config.toml
n_experts = 24
d_expert = 128
activation = "clamped_swiglu"
lr_router = 0.00235
positions = "rope"
qk_norm = false
init = "normal"
optimizer = "adamw"
beta1 = 0.95
beta2 = 0.98
weight_decay = 0.0
warmup_steps = 526
seq_len = 512
Below are experts of layer 8 (counted from 0) of a mixture-of-experts language model. Rows are named router (the router's row for the expert), down (a neuron's output weights, with its number) and show model dimensions 0-127. Each number is 128 + 24 x the weight over its row's rms, rounded and kept within 0 to 255. Numbers have three digits each.
After each expert's rows: "comes before" lists some tokens at least twice as common just after its tokens as in all text. This comes from a sample of Wikipedia text that the model never trained on. Tokens count by the router's weight.

# expert 13
router:124134102110111083117150130147126135146094138133111145102171155123140159096136150096128116103114132112153137098121152127171082169149129107104180121152130150138094143152097130113166165122176133138104136148120157117117121126141092118170099102173133145115148159089181124121143160079128124125102136135119169152133142116119117173131128103147139151143135116099099122086134077091106138140174
down0:178116110140079180131156160140141171156100113157140171131094098146131117106134146097127154114131134119087147130123150122103101164121122152121121148181119167168171153112128102103155119132129123100156114090108106156148153124109160105107140118113103157146149162117176130129168150143108147112086137151128128080147170125123154161121112138154134150171136124162145120134117138113112137152166
down1:118144150135127103122145144118155145122104092140142138082180167138134141107140116120096126162130142104129148150136146164117111140113092147097147122128184135130144112092088074095158109080146091168143090072134140132118126128123120098139139117158150147092147117132087122159151101108085129103136157134152131130154117137141129171174176147166120140140132110116140162154122130097127171115108
down2:147155146129135108140121159095130188126143128126123186114119134134133103105114130113091113074125101107163148125122105099133120142104104115177109152060109148110131107138141080120130144166132130137115131105087131168115123162150141129119070136110159122134134150134102120138122132159135143125154109128117188119107195102153123178153137165125135133135148115159115155120162168128115098108116
down3:102132130143091088125137106131146101142158133110173155151151140095164080125108122148145127132170130161107113149118156127130127134131149116113136106143092120135132116170147110057094142074093181115113119130131134110087123130103172065079134108087190106131087147102128112145146147130122082156098137123115128129130142111161148129122127098120131119127116139140135137133118123177123144108112
down4:131142135130111126176086161169151133135075130102116121114117078090131145128139134079127119149118143124162139105142148157127088170146115101132131120137118151124128110123121117100116111118162094153118166122116173164102145106168117043172129175139095180153124123134143141153126150099165120098083122114153111087145152140111154110103135128159152133125109125132100126136123132133126109113103
down5:172147050119112161139142128141124129137098162150134114103067114158138097157168129121128145164128143102112103140154140082123128073138125158120173114079125094106121087152134110134120153151106084120116149112117128106130146139126117124138093124120141132124170134093116144143147139131120156112145075154163162110094127133179158106126107116149131173124129131141130167112123147153111138136097
down6:119113106091167106150126116115143136110159105108118107140098137126140149177146144160154184148165094150131170136132197139080195095128151119123108131105105114115138126104163136125108121114100149128086120126147125126118112121125129077132116095187089170132138101126155123087081133125135096139140122108149090163127126095091117125118134126112120089124137119160135127156128143128151144153124
comes before: " of", ".", ",", " and", " in", ":"

# expert 15
router:124090124103152177108115081116139122132153154124137119100139130128088128148109144152115099173127126126094120110164145118177158095143128127137125128123133112143164156095156190115079117118135162149113147096116136105115132104128128144110182145141163108143129136144108122137136078151129160099165103143099097159119082115127089115101140126094076122119131163178116146122093160152105118130119
down0:121152132087162167119119109176153183129121138158121154137162104110097178121149159112140126145087124134140120097147146134097132093153085123143108127170152112143124117173147120088132170110140137095105143151127126114135105129147144152096133128194138153143180122096147107115102117130104093111127141169143122113134136163129163121103149076100162143131149133163120152086124146133123146150133
down1:112137152123141189114127133117134118128172108149117144129138140145119156144121149176170101106150149157108162090097117158152127161131164148163155124113103158134144104123127126125112124126145173124119079153094114132130157136175148116155124142176163115129096115099104107148117090111104186145124133136134165153114107182094173109113134128119165152150129162103148168133109101125098114114118
down2:137112137176110143168114135140137163134126139124137162118134122110129102141139078095139104119166167138153134122136122116149140141169150152084111171137121138078165123128140160129090122151110078143133117156104144147122144121144112127159135130114117134083097172136138167113100129125178154131108147108097133138135117133118082140091132158083132135175108068124106087114128125152085120179122
down3:124143100103120128099098127103115151137125145121121148069143135171146136109151188133164169158172164129134136100140124144165168137173191138148127138144112125146137161129176124142104111126100149157139115115066118104179119155125139172125112156086144156169157102109136139113074148082127127103130095139116129128119129129128130111143153106149122132112134111121118108141138130123097148146161
down4:114160151164121123158148124137136187128159163116108112133113174127142102133128127121117187060139118123122137110117116138183131130109138123096101147133147122099122098149070121129132120159127168133135136124144140124153153114111173109142125123033119150110127140164144126109141153153108124119085136074130106122158159146123119166137109107135160107159133160142134099162120141149127104123115
down5:105158102131105126126146143126151129159146129133146134125158116089156140104127147113132146136145086129116132092099135143135144098125106127122157110099104121096176106115075091084142122142139151097156133131138157131182132087144170112160103085078108159132139169147123160118134125118078097107102117112124140121139129108156144125082138094121104162173136110102153090110134160141161164147090
down6:121142157176076090135128141118142122121108128132143109120145108134124126122089121087067099096151120129122167127155133119112129104147148133114118115157146120085114182169102122154108126128115075126148137138119131160161142141157111135170126131106080128098131122144146124127144131104160172130127144110113161106100122142161087197092097117131174112096147076146141159151138117116139110137147
comes before: "s", "t", "b", "x", "y", "ck"

# expert 9
router:145136110179134115107132106163122120165172118149118097136139104102089101126141102128107131119153133144082112145122148109093142146136096126158127141136098149081085141144115148126106164151098139123152111132125146134100139107080171128164115127112108143185127149151139152109147201130134093164139168142133099129169118151139099131077109125135117126112151163130133126156115174140101127103163
down13:113137106120139153140106118148117105140120106123152129139117153103133097110129086119109106107136107139139119165076085104157110104131153157127095089078109117124142118135173126159143152112122138175109105175121142119149114138143079114090143093211093148102118129098153149085090100152149107138167142119127144152109128157135107131125122121135098131118129129129185094134150111147132135082141
down14:154121160115125098133085150123124116098127131150090125147144106166139131156115135147129139121100165138136118103151143180132146155149091092140128128089121124146137123144136122188156155102149095089117122128149135122077111127103134110125146157141110156114149139104113144168095106087122141129119095090174125121200067090129104121140152095107134167089088120152148138111150129104117116131131
down15:140176097120166084140120133146107109085169137148138139110074123122130117162134131163111134096125148143101127149160149146134120140132121113139091134139169146104090105128097180099135153152118110129107080134132167115123143105103150128162129168047126112155107124136134170122135137125145106165098149154104131086159091128154110124152152151107160128119125131140143169114120170146123133101118
down16:131126057093112149092145171144174154090158154092147128112103122124131138132116146155116151134135111130157131137116130114088138130131095122104106147152131116120146110121111150144119127130129136155107139147140090154114143162121160126148155121178104109086109168145159137117099126132125127090117155102127156155164112133157142124164111171157092134118177117107173094114175127145165113078160
down17:112118151133143115137129119150106146089129112157135137110143116080127085123082145156085116142147131154137089148142143107130107078140106119116161137147115100148143104175161081128086107117105110120156119147157120134075141101154120145136126128110126136145101150129159137120145103104065172122107127113110141148122119106091112081127110129036137102170131152148097118096135139123137122122125
down18:142143087103155162140150110114140174127104172121166109093111166146136095153123165181152141105117136177169154120117144148140133095146097120117109131102178106146117119105150119141119148117151138115114156138129106139111149128100128058117120134154132074117138113139119140123060126104098138121104138121119117153139115120130170130122096123149133089142105117130177161089163157138157110125139
down19:042136142130122137158140111154135157104151106114125123178101119117096168134117108125155131136137107154161115098172103151153176127096190153119118133094141122127175148159115106117128110141124117104130103170092151137106112103121125145135104149120141184132150133162121113148102153107135133123112110112145143133122155141116138157107120110167148104110129162115090082155129123137142185104147
comes before: "\n", " The", " In", " He", " It", " A"

# expert 18
router:109094120142118125117075130105105124131155126129156163139142119127094114151115086131087179088159153105142129107110132134070107186114146111109110141121095099125127142132100139131123142115112124107185110157161101149166102133112151095153117126145130169095149126125154106157124110114154107155101158149122128112151171124118152154111134097153154095118114083132079107153159110170147144130118
down0:147120152097115086108127150140117159136101119082153143097161127102119130123144095111135112115079135113122110122129122160171088128177113106096164171147115171095125105153110137150141147153151123164160158119092161145112174099117110097154115137082145160130119121127145180180183147136109147114139131143141179101119139114142105149135130132136106140118114118167104114157115132122135124170128
down1:139101104143122143090141140091158128158162115147167087120131092101100124085126096151110142153120090069161163118104151120125138128158141083156126141144112120102110116150110127108129166103114105144098143111162179145132123142122102135095121146138151122093143107129144104107133118066120113120137170193113118101129152120135164124149098128106127083155153107103102105113088132150153108125123
down2:147137126162159118127152128151155163115108114172139128143113183129113093138108126128134120095110164119135166118163186171143138142132118107113157204136127175081151118139079121122089117135117115106151121127106148132126100146135131089135126142123129108109173184156137120126169138108079178125135137112142124140154159113116165126126114126127150132127094101119121155108088124162141105103112
down3:071126133084125122118112122126151145158089121106129124138134198087164101138111127086136119165114131130113156135141128131104098111107106130148113143129077123159138117141147134104148087100141167147118149109130146120124112149129148103107087148116132173150121124162164092131109072139148110135105125144139061196143092144142113140156111142123148083133109127107110157089144107140138114131123
down4:104131095093135104141129103093093100063134157109166145121154165107093144159095126137119162166135117104105151141112159102119128155142139129106088121127161103119123103122118123103140119132171135122149132160131139126120108134119140118103130137081114103101116118152151133112143114120151044098141109103144163099153093149105114090098119138139086106126124113139119143144168120116121131139053
down5:113195178138139144116129121125113122139080108120152132145124133158114098135150169127163151156102085124129087140132115118115109141131126117139155184119118141112137166094127127158123133125146126134155134124137098114097137130108101146142113123165146126154121107141189181127172154168139116073166125106119135142118105127081126115149090127087144111119134110108170094109103132180132098112101
down6:141124129107112157147113092128146111145056096125161143129128130134123124171138141142113179108154135109128073135169127148099126150128135117114128142136159129147102147109112161141128135189107106145106096140122150129159131148127110080152166089094117136120125136153106104130128199124157170112097109164106107118155111134131154156116160140155150174099161111146170125130148090147128130105128
comes before: " by", " to", " in", " the", " on", "ly"

# expert 10
router:122158105123162108155102205131137113134105195124141151148159136133128133145116148099145210124103147094142142135084117100117130141112109153105152131142116143140132126108109128100154145146134102099141126093117125118189118134135133160128141138119109142116121130143104107131163158097152131125118106146108116143130103136134126175143105113110068088140172124102153118098175131168116122121086
down0:136123157103126133214151179120125156131111159092142144110094129129133110089119132114112134115133116141085161154131132100115099153079109151116107168104117113148152129168136140088167101121101121104135123120165147103183146098140128130153113120170123127134080118150117097088127111122093163121128131137132096154116114127098110120108180171160118103108129141093152138113106146159138136124141
down1:128127142142068119162093146104099125155098134133133115126133144110113092109163192123154109113107121146153147157140151154119138157133135134074160122108124135133133146136140124139121122101060114105122121122144142112142128149129150130145152152061115139145157105110139088134120117090130128097108071171091141129129150142090138120123085134114175121131100131064128139117189112125113127135099
down2:136121117139104105121107136086132130123132148127142133129143108100081112114135171163114147067122119112145135113145123084118103145149143141116132104089193143118111124126143150111121157125090070150105099154137132134110129147104117065117100129158145143121139126089154109142081150126134136133125128117168178133163131123146097076123108126140192123122130202112144101119143136111124114105137
down3:126138148165127151114145089114135117128127111133134138109148116149132121111156109105068130129086174118107140129102135107125165113135106155149109142145133146128124176162121108098118153108132145115120144093074100105101113137128126123084156086070141124125169112096074135178144112205128144115129129134148154074156159100121130159127160151119146101129122154141120137157107131122113095100123
down4:134162108111099145108140151156113132130120146068147103140121135099155104138115160166105091145148167153118105150157090119148136161178157135161130110073164106117115118144140127110122149122158148142142159117116120123143161071180117112140125113162165099126136107147167116144157110116145140111096118103126145127140081149145132183102150138128148121164169108106132119137137076110127111128097
down5:185098104146122115124093133146174128122151102127123106104126144118170130110168101163090096136122107111130123115117153162119090106142112129103098123133127110141134134113107068140115081143160141117129106151125122153123148104147161121127132130066147146155139101080127153144154148148116123119114102184103165074134112157121177126120149090102133093138162149154114111142136105141093159150121
down6:130153115126136112096152084132099101146102135134134144076114113135054070121160123128114144113163145120137101153126153132147090136105150069141128105181099142109100119125104138124156151100103148127110145095127105154097113116150107123099136104143137154090106097189104127129112140145173139134148141080114150127100129135093115170140125123135161137134122122116149141110162116114151156139169
comes before: "s", "y", "ed", "ment", "ia", "al"

# expert 8
router:157123143137108184094130147157108151157124110116111152153129147122165103133124089133108097091151069155163176129137128128128123143096127137125138086132118156088130086172125133152095148104129110166136107131136166147127115112120141063104114175105092075094118098156122107157135133145158152138156130145125115121085140135135100100170123100169142114110120104145105109155123107121119126137119
down0:151133149126139161101125088160100106106153174143141110084116176131117141114144125134108126093095137132165129125147150096157156161154154096110139129154147113124119107145139124143066152172155079127152125138104142137168124125148123120098116153111089110126104136113151128204097146161085079142126141117154113150143164133152142128145124098162144116151113142155147167127121138127086148116136
down1:138193138107102147113120115097120125154155078135139136141180165135091092160196152137086120154147128120107121144142152123117107135154095112127091097145138136158085163149151111125126105107118134130111134122121173130139117147115153130083092076110148112160169120144124140166119150202111125121147150109149161104142128133117159144125142168129168144113159124132149112113119130119120130131119
down2:101130085143157151101127111186128158099139126104108162126158068088111113093144117099119085122161136144104112083123115118092143098140132073080139081115124109109174155128109102150150131097157141115137108168153147138116110135131131124117147122191132143117122117149094140074128120120121122151117127105121115146112116125150123116111070132116114146120146139117115114145071133125098166132126
down3:132137139137096142162126145153075155162118123119091122166112118110092117126172122119150144113131122092128126164129151126096200162126116115137117192097137114136117084164094151125157140111105106156122164117145160148133156124077069130137175139117117111084130113155120136101115137113126113129108131133085119126139093118139139103146160103104146100125148115142128118073082122116134145127137
down4:110105135133160154133124130136140145135107139148147115127107139107134118143084040154085131121181132124115134146187095117130135101117110085147126128128105167133146131134139111153102153127155116104141173146130146114100116166100131112106171134115154108109138070130128095136078153146130108145129150115107131126129129157124149073149172125094173111117125106134166111140171160148112103151122
down5:108130160137146097098096092107158154133093139139119157115118124150166151105143166119145111099119148147120145137178121153148047115117131134108081099135102101138127100103116144107113149096111136116116155108116136130182194111138127063161131091132156139147158102086143133133125145162117115163110151146116135116129135143143131108171160100132174126127144098163128128118132127152120143134112
down6:121142124121116094144124134127157135148111079099128179115086107140132105119175125145133125113146133139133112106140121112124151077144101085091122105140110134148139103149114154121128114107128118103143129121154130145123150116131127103055097150140123067135111103171161143103163131129115173123133160187167095116132127118142103093157104138166152166150153145109153112138110096132104082153094
comes before: " ", " the", " a", " been", " he", " re"

# expert 19
router:153150126128112154143149103147132165123102126130163099103130124115130160163144090133111137071137143088090138089165133183122166135139145151156119118068094108141132148148132167185097131166132131117106135122119101174131147101173119142145120132125103121110140160155144119132107145158122082124150111126116160111137080094104130117155151114166106133113094117143139134131150084128093152109112
down0:129148120140132163103161138163102146146170106129125122104165122145096180120114174093119145115103129157145092159124139172130139165146126144122107095123154136130106116155147102107089086137131061145109106147137108132148117124113089123088119113169127124148118150164127152123084156159154135133130140091106129120112143140152157174141169143148103118082126076126117115130138126105103169101105
down1:109122146122119066166096087118130103104105117130138122137130140091151124113134134142155118124107173158131133182184146091096149075106106129156149124116082162134102108098131156115145129115124127119119098095120127111105091143088166161161122118145120173138135133111129136166115152133100123168114140125157125138169109099096128125145153119098128124132130104113089109144121101173176164135099
down2:151122159115137122131156114144163109159084121153149081171101188082139117131130109109144122089115164127129111135153105109084106121149135129137124103131096125105073125093131112098107143105143199110136161146123105118163112115121162117112125079075144134096137123109139105157155183153122119132109148145136119144150115105158136134155143133131136170153153153131108136162122142115164147149141
down3:132130097120153112120160131107115176133135127055150125147097076152124129134088113184130141164135144142123148146127127157130108159146131146104152143122138102149119102144110126138126128165156100165153120132134129127162134160116111114141121130138118173159105121137159125126168110135161108100134107170084160130145125120137149115155114085116105089082136183085165140143127174132087139149096
down4:089111153106119129138106160120136100124162129160090136111100167146153113161121149142114120096125181114160086164129127113111169175126139159130082163124133119140125116122127111099120089106129126115150157134110100119130164164109137143108123123142123118153171105140150160136091082117150163147110110111161120144113135129104155164086114130132118100169124141135096137081156120178158177159119
down5:131108144121108151133139135135175125152106126136134121170083140085131103121131132115172134126120119147093147147136062163115142141103130188102139155123167128118063148129108118124115121133165124144165094106114111109112113130131136110126119114059112144154116130132159130139153158136092138141094120123164135119125099161079170175116117130115148135185161168144132142140115131129100100095126
down6:124096136072114119054113156109156195151094132097129114119114131147125151094136154150147082106129093143106126136136141117116095134137134068109126143119128096098101124137121102183137119119146121094158113156095112166092123145145153117143130141112165192137131141161118134144146110147125113149131133106143128175142118119120104115150086085160132109160112145098140119146121118141096151137130
comes before: " ", " a", " be", " the", " re", " as"

# expert 0
router:143134097170081150137144173114113165115115118097115137127134122146116162122142099120125144118114123082129152157098118138137145173169111155137098124166142094125090141129134099088137140151126114072132141113142150122125118164157148193121108098142121155110159145075083114135108154167146089120089116110169155112107153112122117116157135105111163139156152118117130136072145114126109104143115
down0:080081107100113096102124111113121135139132164137140124183096130139152126139147152131150151107117104163096121140101135134079165107097134144114130153142118119095137150157119131089121094117114140118133100152145137101126139100116118110141128136019103150124133101145095093148116122102106126144110107182136069116151126161131130145155101146133093110138112124088133121139144117152137093135120
down1:152090120162103136074145138110104114125123127134095137116130158121101163101108143137064175125141116135123147121133127137070133111073093115124114122104115118153117138164103092078161105086137131119109121146123160104103145157083130097122132135130122146163097097111111110142153144106097113113128095196141132141149124127135130116105132149131077097153134147104085129132071129135132125117113
down2:123134165120152140119097115073113101103136118092120127153095163149154124134105157144149120148169155153129100140145097119152135131105116139135146099131151112120124124100120138100120110078138115116160087153182155101099112127121118119119098177160154128116126091106095124160140110134135150125159106103154136166073111143126129079107094126136139104178094120099163125143161143114074103119104
down3:154161135091192164152155111147106130151107154147087143100124115126085131109117109132106134147112131128139113147151108125137113122140131167111144142127188117095163165136137123093175133124163098136087121105113112110119121132114130106161173146195169138077127126087100138129125077143110145108121147109088124139088127139115152146142117118153108120149137137135139164096120102105127163128091
down4:156149131115132187162156135075138079103133148170124107121132131130139100145131156105097143076145154103144149165090169095143142127133122142103179084126154140108088141144108150126102111138142111166086120126125156145090125164142140051094114148086155132126119137101142110117102153127101101130124117143122173143119123130128134134131136121101154133149142132160138124101108102102126148144093
down5:138117101133100137116138086120109124126124092154084162089137157124091148124160142151126121107116149108149086133086100102120090151115126119148117114135135126136107113160136130111147170152161113127100140109118114132124146132101102072166107114090143137137124116143128130153126131152130177105115128068139167120103136111100130130110165082109158108113120094196150123081118087135127151187131
down6:124153120118104121153099117113115109133096111146146167109132109142140108115073145173089128119108126146099142116144162120154138109157141112182143108107116133162145134100163169155109139110124132184120138096124144145112146153116113056110136150060151134138091146170099179111143118105135114122150119092112110093106148107126135106102177120133142097114104120169102147114108147116124127132148
comes before: ",", " (", "'", " and", "\"", " was"

# expert 3
router:128170113105123104120103168111148124123152128127131084141095139158164146121161149141145116155119150117129158156088156106089126141109097181177112149136151159153139098117103121121124116155137110121139133124127096130075148164128137132104080145146117194156121083113112149125081155150144088119077132158139128128134132151111124112134148136152156143154084124109129117127138160119169093167117
down0:132138113150128138101124104133067111128079109136145095124108122124140165126124083112141145161141124122120111110129151121128108119143104103091153123157099129169146103136156142126072091069103121122132076106120097137125133117118152077129143119102143142076123115125126085140139093111160133127103151175123078116101087138119127119120114094120105158106106107173128102110113126140168160093100
down1:144141117132143108105166129140118136144167154121080105109143167135146135164116145178098151127137111129164140116140152128123133123135121105151092117137118134104152126133093132119093084156157093089153079152171098131114129128106151111118096151199099105108129153133119161138128182146084106110145107143142154122135173119111114082115109140136153125143086143169145154135159098138156125133092
down2:138111121165130123140139112095182120123189114114102100118123146124120115113162086118113149074146110132111103144115109146120098185141110127163101122150131105133138139116126110139101123145152106128095104142139137165146131123147132117109128145141139153086157118105087110111102159141147116148044180128140128151140127145107077156084120108156146108101167141116141149127109148128158121127071
down3:168157095112140153102124147168117090100122107102124160127133143130103187121132156129129123162134153108123164123147104121145158112167146135107134180144129141154140140135086150121134142116119149150153151102187102117132087112121099115152147084125122136142146144144128147115118115132174122107142142109080116111181159114124128109166105106056093130098129106135120090148136135145124098142081
down4:141118129126120159113152078105175122137114135161138150154114110136111099136075108135157134115110171136139095090125159118151173090143106123068146125159134138146151107140173154142133142116119054164138130157132116114096140123113163144128119117068127115163145129167130158182124143114126134132111140166097146100139150121100121123138129098166135147151102141163127134142146144163148151141104
down5:141127165118136144084156114127123109111139130172145115100122159177083159088130145157125162112123101141167136153118159110110126162122100115134133173136143112142110179167132112122113107104135154127109127127134158105145078095116130098114121146133078132138120153142117105151117175139124132120167119071131103125060092092131132139130162100104131132133145125089079137120113135147129103101168
down6:134114142146103105122165134115096153125095143128149125113167117128125137092117122110136157151096118104115158163157151145127127140164151165133117169140140140170107139130103115118090152148183131143147172148137159081127134113105171141135133090067148160138162110110112101108158156144151132164098135165098132123122108105085149156123152147111130176149162147157147090113080133109114145142120
comes before: "|", "er", "ed", "ation", "ing", "a"

# expert 7
router:151156114095152075128141136106114108083128117113136134118122157152137160158147150147101145146156136184157110084067113096154074104195137110126137128126130144168130161114103172125126118103129144159113106163143151145111153141134158116124100132174135110128134139132122141071095121115082136135132147136097121122149066077129138138133128136134155112132124096117121135155128161126132138108139
down0:152124085140108141151164139147140123146145128120147128119110180115153093098154107147132133111135124154125137163127100095123165137131108073136119149122153116091162132128138125121080135118142138119121118109105149112122142136159101078178137150078089086121128188114111153085120177141102128125135145139108145131168118107167114113093139143169151153086151141108133137173108114094128170118127
down1:105099155082124132133125119112123099110142124091124126157120104127166131140167109140145148099142117142115118119148131127155195183152169105129070103134154118092143134147117094152124110089109102154106111120130155130129143080201109100143140145119143134134127106173147152110111170083098124120152151152130116137135136153160143118144130168115161176116115099107124151121108097143123163127137
down2:153098160158177084116142108093094121168118125150141115118127160162141095102134138135131147110094144135140130112163162137133153142126192134137132111159154130107103137111131096109124129083123110130101134132114107112120185126152189102165117170112090139118136148099141169110145147138088130122118127138113138171095093111105118121133168150148165107126136093124134174137145163137107100118160
down3:120093139158090095136106121157103125096070139134115128126134137113142132126149092137125099136145101131121102141148114125133168111167115150129105110141127141089124139146095105153135088099144081128161140148121134114149147097118120113136126166176127135100146094135087139140090157104139108153094156082091105098106135107133117127132128159094165112027102112093145129102124148117130146123128
down4:138156093141134122105115109125136112072145095154188117123068115150096130144125189147122145147117136121147110116109141104077077157138107117137130139112161135133085095125136129143091152131119120175161143145140172098129124129124154162120130107105107123150120115114075194109105146153121139128136132132136159130124144124079153144118139142160115121139146138186109152114138127162144125109164
down5:122124131117125093138112111172096124114134110176111158149140165162107114127102169136112157115131124120140101146151116105114125120150167172120124102100159114106134139055157157134159136088144118164111109119113122093121102144143107163139148094140124163161131127103135190087078152131128128159146151123112135094143105108115142138159132144120124121110125125161110162128151163133056143101146
down6:122126068113112133118166150109135147101108101095148118112139148116145112145138149121134130143115109150101129157127116098095153119125090096129107165116142166062144099127112152107093126140162127133107142122135163094106118134107135123164124135044131096101097126108131130100121188082116109123118134107119173130174128126128113108119126139146134139115142107120179160182081122117132153102121
comes before: "-", "\n", "==", "The", "===", "ed"

# expert 21
router:107170129132114160145109111125107115116171132144098098160170126103111168108106155170103101143120128104135143147099166096104111138107141141129094102115127090076136130169099196104144105152130173113119142122128114108120143110147089145103141147125146160125116115142155096138158152188150123095116168117108127133116107105139116144141095135098136107150165119155125111107147143107081101123089
down0:145098100122116145158139140103103099110140188123154111147135132129097142124092142144140167141143093091130108097125173075097141116112135189142114085126134125135110109091139081091148134150163148158115149109094089134129092136156150140150175112156115146153129135139158123114158142144140086111138113124102169152091138113128169124128133134082137105137159139113148146146130095129118153160158
down1:126109145118123097120151084087112135141129173155101104127129086149083146163177127108162128106079139125103130112150101115155137139133146135083089124144120104132100133177130139174113192154110118179111133120169131131152121134140142117121140127091161138139074149111151090142136118152124132132130118099111151114147145159110128124151120143119150098174087114139160155131138099141113168165115
down2:132114145123175117130122143120147138133140096118107169072137146136115116133121178117115112147132157109167092134126129186165106128165154100134168151129128088102133164155155160118143112091127112098091129146151108154157137136137135142160101138155121115141120131168131132142159121088120103140119113162144168134182129114135184125162093149147129098129143108126071092143136111144137134089089
down3:119135078142115150090106119138129142093157146123143131104139148183155157110144123139075115129083145100122170172115139074194123132140097091142108142172144096116125143128122154140153126137128089148151128113106132162135117120120148146096158102152098105149131143100165129108119154137128135101144121094128123114113153131114102135149132141105132113169167155133128138112098150082131148200141
down4:161163132112065129140099110161133101142153080103122120079149100109118112108167136135103119131115128141150138100104096126133124137108122112141131129177108129133133111143104099162147125178117147173137121107132119121180111106139169123116119174140115124125149093124092078113146117176162098096120174145124079085139100141115149117126133129119125095129116135169153083137128156108112120166122
down5:140110071113112167154164155121152099117086126114155139140165163126121151112115123212103160100125124112138135118104119090141110123105126119146114150134119151121129108129128136097075120137098169164158157157096106150122117153108151105081114117113128105145119154155141165139099174140128133121163152120109145122171113168118161146142130134116153089117137141083142144160110134159094117134145
down6:144145149107113150068151101098141124137084114163159125134093122143105171134187119102149134130161128116126124153174117122106114121140135118145114133118126168133114134128105073130144125102129123129119137133180123113190115101086129148107118150086088131143119151136076109127127137170097176157138129079142138085155115174117113156132162111148130121105098111122098102135116093139112136110128
comes before: "s", " of", ",", ".", ":", " in"

# expert 1
router:103144129156148116139131114131141122102106143119135100097113151103127092124131080135131123114114084181108160100174142153117165139115132103123092139142106138103118108078107102111174159111094163144132151144138156162116111122163103152131175100116179113111137128138128110142104088142125133138097135123122167131149146193123088087131154165143105090145097176095127148144134141122128114148116
down13:146129145098132134108155134092115096103102120123124153122097091156125063129118152106161126164144157159121119144149151127118114170141090133102109164170113122157131116101167097123132133115169114108142131162079131130092146131132133160102132115084182081143144103117135131134106191124094181124127146121104124092162128162098140112162151122132131125146118127139141111089088126101131111119112
down14:129122118177150157121166113133169120101130124129133123103127083134121103097113093105108170130127102166115112105106151138119102111103106112076089111138108107134138138133157111126126134129103147132164101142118156141068124136109135170176140150110118144134099137135137120079129158108095081166137119139136186134144147113136103104152136140136071074093100172103153096130109116143140142131118
down15:102101112112125107125095105143114133131162092133087144127132141117098170110118149126128087119157136120116074161090127137121168134109145116107146123105142138134142109118101173138173127143138135103096170142160117086150128179108107101097112140164104148139120121128089162148129057132153093119093112088143114164127096158131117168127126125131131119119175154104123102158121145183124113130147
down16:111111127122132127107136140145155121122117163110186161098100110117108129145150111127149135136109105135109108157131126118137192112119118105142157134153148130137108103122084145116164145106141138119104122099130138138137138134162104157138173053141161103148124156107130189126117141155113149149135151103059124127147127156117137127076105160159150145163140114160114108138091153133127070123088
down17:114104090136136101126105160121143096134161131127151150138145139146087213138123152125084122129132144095113113149079137160131140124124136134170130117119124097160107161183100149105169134119150097117131127116138069113115103159141139100087093130157094156146135150099153124147142112097131138103167107116130117135164141146105131188115127123107093123171165132126156136128132106147148140106132
down18:163142125141175128119132103129091146149146161077140152197124120160101137173118121123122079123123174142102109143081109132098119157114153179119126107132164132125137106108125108124134177095129109126145142112107123098119118143136090099119138091162109164144148091126131140148136075140090105104132122083138137143120070162101125132129130113105159151122145163142135110130129138149122101142165
down19:120120177109131122115149155087128095147100162149134093118152149162114164137131144112134152139136120135129126126111171086167139176138127150079182103136151164090145142135120136138144144165165122097090126128097131167130163115080112115097154157183133135155101125137144176118126129129104140133126154089136147153117124130154135090094130113112127172153096085083113132118132128140154124116128
comes before: " ", "\n", " 0", " 1", " 2", " 3"

# expert 6
router:135108114121147095141123069169089126106106099120131142157122116093091132147124077154137103084149112170128132134124125115118122130113114127121139110091133156171143150121130103156124078164137115121101087134142128129166136155128131143109095089131108184115095132150170087152164121141109137131171119137157096106146135148156155121185145102147096149109126120116120086170140117132165143129152
down0:139122155107141144134087157130117122117142167163197114083128135136084160159102106082149175143130095120156186176131138128131154156137140111148152134141108154163142095132135161143141152119137114121129129150104187122115136124129119156130131109160090140083123089072152150135096113152162092132105126150184129144127124132109112116133112166115110115092106117121127118132136108133105147115123
down1:137116122095145132109155126153142108136153134150101116116164174073118074106116116102165118136102112147115093096178120140112159113126109106118133136138123130123123142109143156136172135109135149142131126129155144129116100128158144135094145099095113128139179061133127042131144146139200134151165130143128104123169109144118126118157124121147108099144115142113094130099141114166153125159134
down2:157134093163149113162128153103107107104056112148133103117121138156142127133125099138142129145115132087101125128140125163100119149082149132146083134116124184116094107106133112101120098141148102128165125129118121116118154162129150161109124112094161160112166099125141105128168197107138117147109118118087135130166098167135126118147132153106108165115179129090169131136145123167145128124116
down3:127129096134167122124113151100144125092196133094178179100138152129130116165139099155073126106149109140145118131102122098102071118116139127130095134099105175122145120145113086146136132141143148098121134124074126105112128147148129152139110115186145163152150124138162143155116111139162140082116151136152111100139123159096128123125164124148108116125134146136130102135125158155084085108109
down4:147106152121148168101133162112173151096126102139169121138115106163128156129113125125107119184129152149131150135095156111133150106157150095177162140141119124143087124119084109139195097112160130147162116154138123150124106097105079146117120113196101129090113109172138119118124144154122144122118167118086143102103118130096102103102118125106113149143101094097136135126127131154115131123160
down5:145121174158115072108139142128127115160089090150142119071145145138113153154122090103122149139118146096143125103132148130150111104145111135125139131109147118179117121128103099099132133135143131152146156162151181102122096163132130126140135095107146125122121050107111095195115089146158117142164137147135113112120127087114116162112172128126141168087122143166113121111106131127137157150116
down6:162141128132156123136136125125121137132091082127138097093141152109188135184154150152137141157140130113146140092114153157126162104090110140123130126172161158125131104150083093153139121153193110131124158143168095140090163107149147169118134134151130123094158135111105144093085136133152168167142162119078106148143119147145108111128132139169096150147114099112136129143120148121136143115124
comes before: " the", " a", " 19", " his", " an", " its"